config = dict(
    d_model=128,
    d_expert=32,
    router_noise=0.05,
    n_head=4,
    norm_place='pre',
    qk_norm=False,
    tie_embeddings=False,
    init='normal',
    init_std_qkv=0.0463,
    optimizer='muon_variant',
    warmup_steps=200,
    decay_fraction=0.68,
    decay_shape='linear',
    final_lr_fraction=0.0,
    seq_len=1024,
)
Below are experts of layer 3 (counted from 0) of a mixture-of-experts language model. Rows are named router (the router's row for the expert) and show model dimensions 0-127. Each number is 200 + 40 x the weight over its row's rms, rounded and kept within 0 to 999.
After each expert's rows: "gets" lists some tokens that make up at least twice as much of what it gets as of all text. This comes from a sample of Wikipedia text that the model never trained on. Tokens count by the router's weight.

# expert 25
router,177,256,238,162,180,165,168,247,148,235,170,173,246,169,167,243,213,240,241,259,234,236,176,154,227,262,151,159,171,157,158,242,225,225,151,254,263,149,166,245,252,174,167,234,165,180,244,149,238,196,253,235,255,231,242,265,255,236,210,232,247,177,246,167,149,253,245,238,160,239,209,249,218,248,241,229,221,219,157,226,158,177,246,232,230,178,245,158,233,235,251,162,245,160,252,149,236,225,155,171,244,158,247,245,240,231,156,168,164,177,148,174,241,155,229,244,165,210,144,237,234,159,246,248,146,151,160,165
gets: "| ", "P", "C", "D", "'", "S"

# expert 38
router,189,243,254,179,148,166,172,246,168,237,163,161,242,170,172,246,205,246,257,262,239,235,145,150,239,257,146,169,145,164,167,269,214,222,162,236,238,151,163,247,238,176,178,225,161,177,255,158,235,186,243,243,257,237,240,253,222,228,198,228,226,200,246,162,154,246,251,233,168,252,198,240,236,250,247,223,225,223,142,203,142,186,251,225,219,191,237,142,257,229,229,162,263,151,248,163,212,255,169,159,238,163,240,236,241,245,146,155,151,172,148,168,231,147,232,240,168,201,145,255,237,154,235,227,168,156,151,173
gets: "(", "|", "the ", "\"", "C", "M"

# expert 5
router,189,257,222,201,180,133,159,222,170,230,173,207,196,157,151,280,232,245,233,223,244,257,148,181,250,240,171,164,168,203,167,229,238,231,163,247,235,153,140,252,235,147,195,251,176,155,231,157,197,213,251,274,286,216,250,205,238,220,206,189,250,224,244,159,143,219,250,223,109,226,194,262,219,249,228,204,234,268,190,192,198,146,229,250,228,137,207,202,261,219,195,176,236,161,239,180,230,171,156,128,217,168,207,230,265,252,176,177,136,199,172,166,198,168,253,224,151,224,171,247,250,168,223,271,145,157,137,181
gets: ".", "-", "–", "'", "and ", ","

# expert 35
router,242,212,238,216,152,162,161,234,179,235,150,173,244,69,166,230,240,216,206,255,182,246,160,149,209,234,187,158,177,182,135,237,236,231,165,235,229,149,187,268,260,133,176,218,146,217,209,144,199,161,215,224,227,208,214,250,244,243,142,193,209,179,251,161,189,269,259,242,163,219,171,255,231,237,228,218,300,241,174,238,194,198,245,225,239,157,216,167,260,222,234,159,244,143,245,169,242,227,176,138,248,197,218,216,258,241,181,176,158,184,192,162,206,173,210,224,164,201,150,262,221,159,278,249,187,152,156,153
gets: ", ", "(", "and ", "in ", "of ", "was "

# expert 23
router,202,232,228,234,171,159,183,220,174,268,158,194,235,187,115,223,218,220,218,217,209,211,147,174,237,217,146,180,133,176,156,233,220,355,176,218,232,157,177,221,235,191,167,202,178,206,227,166,234,175,229,219,234,198,243,239,204,233,182,203,276,73,206,130,195,234,239,234,206,226,194,223,229,230,240,218,213,223,103,217,181,220,210,239,224,186,198,196,225,241,230,143,233,166,229,157,286,177,170,173,266,161,245,248,272,256,158,182,127,212,146,157,243,175,189,228,186,258,157,245,190,173,228,230,191,140,178,147
gets: "1", "3", "5", "4", "7", "0"

# expert 32
router,186,217,204,105,127,210,161,259,206,229,142,164,214,163,165,213,196,232,205,241,223,232,164,149,239,283,179,120,193,138,197,232,271,232,168,236,244,174,162,225,219,200,166,228,179,200,237,112,198,171,219,199,228,259,234,227,201,238,149,208,232,204,233,172,160,239,232,251,170,254,238,244,230,213,258,235,249,248,180,302,178,164,241,230,198,189,290,200,249,249,223,181,207,173,232,106,215,222,175,164,217,199,270,239,258,225,107,162,183,190,150,187,253,199,178,222,179,234,142,242,233,194,221,235,170,167,148,190
gets: "s ", "is ", "was ", "as ", "es ", "are "

# expert 47
router,192,256,239,191,180,154,167,254,160,228,143,161,228,172,174,223,209,263,248,246,209,261,158,160,249,236,153,149,168,168,145,240,215,208,149,221,233,152,202,254,231,157,170,235,141,191,234,150,284,181,238,244,258,261,217,249,264,208,191,207,257,193,225,156,171,233,219,229,172,245,199,253,220,262,249,261,221,264,176,239,168,208,228,249,242,143,227,139,212,236,226,185,222,153,213,146,226,253,170,150,234,187,235,269,216,240,144,191,162,184,186,162,226,189,246,265,158,212,143,248,216,179,222,228,136,130,136,185
gets: "of ", "and ", "s ", "ing ", "-", "ed "

# expert 14
router,190,236,227,175,185,179,177,258,163,243,181,169,241,150,170,244,227,246,240,246,218,251,165,134,226,259,165,146,161,133,172,247,235,230,138,252,256,156,165,244,247,166,161,231,134,171,237,155,268,206,247,249,243,223,241,244,238,216,208,218,237,177,208,158,168,247,245,259,165,259,209,236,230,254,236,234,227,216,156,240,167,192,281,254,228,173,244,172,226,228,226,168,249,166,228,153,218,220,175,169,250,172,249,245,229,241,170,182,140,201,155,175,235,159,239,240,163,229,147,237,250,155,255,230,146,147,163,146
gets: " ", "- ", "0 ", "3 ", "2 ", "6 "

# expert 40
router,230,247,220,138,173,197,167,257,175,249,170,175,253,141,155,212,196,239,209,227,224,213,169,120,202,227,163,176,162,124,191,230,217,255,144,247,263,180,151,275,243,187,171,201,153,129,231,189,248,212,240,232,248,202,235,221,233,233,202,205,244,168,233,184,158,287,246,241,172,267,148,226,195,256,229,221,217,220,149,226,188,195,253,229,264,164,241,181,266,232,215,190,243,154,231,135,227,234,137,148,256,171,224,243,214,270,174,189,123,210,159,172,242,146,196,210,179,259,162,225,208,175,228,270,160,147,178,150
gets: " ", "0 ", "1 ", "2 ", "3 ", "4 "

# expert 18
router,215,225,259,246,185,168,158,255,187,228,170,185,268,131,171,242,243,248,208,228,221,203,197,158,262,230,207,189,176,187,174,241,235,273,193,216,236,192,189,270,287,176,132,232,165,171,220,177,288,178,229,229,219,214,224,211,252,238,174,190,263,158,230,188,179,232,256,210,166,263,245,217,275,231,208,256,217,227,183,224,173,225,259,298,262,161,214,163,233,248,239,156,233,166,231,180,264,195,151,168,249,172,252,226,235,208,159,145,165,159,163,192,200,154,215,228,174,273,161,281,198,157,225,224,166,127,169,156
gets: "| ", "\n", "- ", "\n\n", "==", "|"

# expert 17
router,123,237,244,159,163,217,180,208,159,253,183,170,222,184,144,190,202,221,288,205,254,227,144,200,300,216,119,171,157,163,200,218,234,251,178,290,230,143,151,198,238,165,175,202,165,185,210,171,219,190,283,208,200,210,218,235,203,235,228,272,225,138,231,164,185,218,217,248,185,245,224,225,209,236,229,219,230,295,95,239,204,175,218,264,197,182,194,167,228,215,208,160,245,179,196,155,198,138,178,199,204,114,240,216,263,244,175,211,151,244,180,165,235,176,250,244,167,196,165,245,274,139,267,239,190,192,179,180
gets: "s", "in", "an", "a", "e", "es"

# expert 22
router,188,240,250,219,146,180,190,243,174,209,182,178,224,160,167,299,271,284,231,242,240,252,145,152,228,269,146,165,152,194,161,221,228,224,159,228,279,143,162,247,255,198,196,231,197,173,224,145,208,216,246,252,231,191,256,243,221,204,194,181,233,197,237,150,178,241,236,274,154,236,172,259,237,252,245,220,218,241,179,163,207,152,238,252,241,156,210,184,257,239,227,178,235,169,231,158,211,189,141,169,233,189,219,235,266,216,170,158,122,184,173,195,184,171,264,243,121,212,155,237,251,152,198,226,135,158,165,201
gets: "(", ".", "-", "–", ",", "'"

# expert 1
router,213,259,232,166,153,146,137,234,179,228,151,171,256,165,163,216,228,229,253,238,225,240,171,167,252,243,144,147,151,154,206,240,222,218,159,260,229,128,165,230,223,166,163,254,188,212,257,185,219,191,245,251,251,233,233,248,241,240,170,243,230,183,234,135,167,214,228,239,150,248,221,234,248,231,237,211,230,222,161,211,116,175,238,252,207,175,235,171,234,227,237,140,235,157,244,180,204,221,143,183,246,151,234,203,256,249,168,164,135,221,153,168,239,158,223,238,163,241,161,234,294,139,220,241,162,166,145,164
gets: ".", "s", ")", "y", "e", "ing"

# expert 33
router,181,240,235,179,162,146,162,244,154,244,160,154,246,160,159,236,213,244,235,261,244,237,158,163,225,253,151,152,161,160,157,256,220,242,154,242,251,150,174,247,248,170,165,226,157,177,250,160,231,193,243,241,230,230,238,247,238,223,207,226,235,172,229,155,143,234,232,232,143,231,203,231,227,250,237,209,230,223,143,234,155,201,249,235,233,170,232,162,242,241,228,158,247,163,246,150,232,249,154,167,252,161,247,236,230,242,165,157,152,193,151,188,255,163,238,251,165,227,163,262,254,144,246,252,151,144,166,164
gets: "\n", ")", "L", "D", "J", "202"

# expert 16
router,196,233,247,188,145,135,198,232,165,207,151,147,231,108,175,222,230,199,220,233,285,252,192,163,215,241,173,163,189,180,154,225,227,220,179,227,222,178,143,250,227,183,168,219,171,182,252,157,226,133,224,248,227,213,214,236,234,207,154,206,200,102,220,169,182,222,308,252,185,232,198,237,240,230,264,260,287,213,196,254,175,206,223,238,285,163,182,173,316,224,197,163,223,158,216,161,189,162,194,113,240,176,220,252,201,233,187,150,183,254,170,195,255,182,235,248,161,185,147,242,223,181,233,258,176,182,169,178
gets: ", ", "of ", "and ", "in ", "to ", ": "

# expert 36
router,131,202,205,206,154,225,188,219,169,291,191,129,227,207,153,325,268,212,269,240,273,228,177,175,226,248,164,175,145,174,153,225,206,201,171,217,236,187,175,230,230,134,197,210,167,134,226,181,217,205,229,196,223,247,241,261,244,273,241,230,207,193,214,201,167,229,220,196,159,217,211,235,226,234,218,270,236,232,149,195,192,145,210,212,246,167,214,141,221,241,243,129,220,139,243,175,199,248,198,173,213,160,223,226,239,252,133,202,186,177,168,184,214,102,222,215,162,243,195,223,289,136,238,240,193,181,162,118
gets: "S", "M", "B", "P", "T", "K"

# expert 3
router,183,229,191,148,170,150,167,244,161,232,170,164,236,191,176,234,230,265,236,240,218,232,159,132,209,261,182,160,170,155,176,246,231,232,129,228,260,145,183,251,247,173,218,258,172,170,210,151,234,227,256,281,245,217,221,235,220,201,208,202,254,192,240,157,176,233,245,242,136,271,200,252,233,251,229,211,244,239,155,206,151,156,250,227,247,166,252,166,250,226,231,152,228,156,226,159,238,210,176,177,259,154,243,243,231,236,143,189,127,203,172,161,214,139,217,248,183,210,141,249,215,168,250,238,161,122,157,146
gets: ".", ". ", "-", ",", "200", "G"

# expert 29
router,209,235,203,195,185,145,158,245,146,179,184,198,236,178,183,252,242,214,175,265,264,195,201,158,242,245,171,152,227,138,191,230,226,236,133,225,262,157,180,287,229,180,224,197,159,189,258,210,252,217,259,260,230,180,228,249,256,245,257,213,240,102,244,158,169,273,247,191,143,239,210,254,217,227,233,241,215,186,164,239,167,195,237,294,185,184,281,120,220,248,204,153,246,195,203,181,209,177,180,158,265,231,203,231,275,189,164,170,179,146,147,181,223,185,202,223,145,187,152,224,199,147,232,240,152,172,156,189
gets: "| ", "- ", "|", "; ", "a ", ": "

# expert 43
router,195,278,227,179,179,177,171,253,158,231,173,177,254,147,167,236,227,226,205,273,200,252,180,147,226,262,165,169,187,158,183,240,222,215,113,258,291,143,179,241,241,166,188,192,161,174,231,167,212,185,248,234,237,210,239,262,256,230,241,250,241,149,239,148,157,255,224,238,166,240,177,240,228,249,246,235,239,203,157,233,165,173,256,234,244,149,252,173,245,226,223,159,236,156,226,147,215,237,156,168,260,180,228,236,241,223,162,200,167,235,163,180,254,168,224,215,152,214,140,251,246,158,250,226,131,150,160,160
gets: "| ", " ", ") ", "; ", "0 ", "|"

# expert 2
router,190,229,214,156,180,166,172,262,159,233,157,154,248,161,164,225,199,261,249,260,201,225,159,136,208,260,155,167,164,174,181,253,223,227,145,239,263,153,163,249,261,164,196,252,164,178,220,146,231,192,253,241,240,200,226,263,223,229,183,207,261,178,252,156,154,240,263,247,149,268,191,229,220,259,247,223,227,238,147,202,153,221,260,229,247,186,260,161,243,246,216,174,235,161,239,159,237,199,175,170,234,157,252,240,232,236,158,181,146,200,158,175,239,146,210,234,178,242,134,248,230,159,244,238,150,146,164,162
gets: ") ", "|", ")", "0", "9", "6"

# expert 24
router,190,219,269,205,165,150,130,238,167,228,165,182,221,150,163,230,216,232,213,224,225,215,140,156,263,240,178,179,179,163,156,226,230,229,158,234,240,180,171,252,249,155,174,241,150,191,248,175,250,196,246,267,225,218,229,226,227,234,183,225,268,184,207,173,178,251,242,219,170,252,245,234,271,240,215,202,229,218,157,217,169,219,235,265,232,124,257,131,276,249,217,166,266,150,218,173,225,209,147,177,246,176,235,233,249,218,155,157,185,189,131,181,217,123,250,221,169,242,142,248,215,147,242,233,123,132,170,162
gets: "| ", "the ", "\n", "- ", "\n\n", ". "

# expert 9
router,182,246,227,174,180,168,151,252,165,238,160,160,236,173,173,231,222,253,241,252,226,225,155,140,238,262,175,152,172,180,165,249,227,236,156,238,246,157,149,239,239,187,164,242,164,191,253,168,248,186,257,242,243,239,239,253,238,243,177,211,230,176,227,172,143,238,250,245,168,246,191,256,258,258,244,233,235,231,154,224,153,208,245,227,255,178,248,161,237,243,226,162,241,152,243,151,229,218,162,148,266,158,236,255,236,241,165,182,154,185,166,160,231,154,249,244,158,227,148,250,240,158,248,252,159,159,154,162
gets: "and ", "the ", ", ", "to ", "which ", " "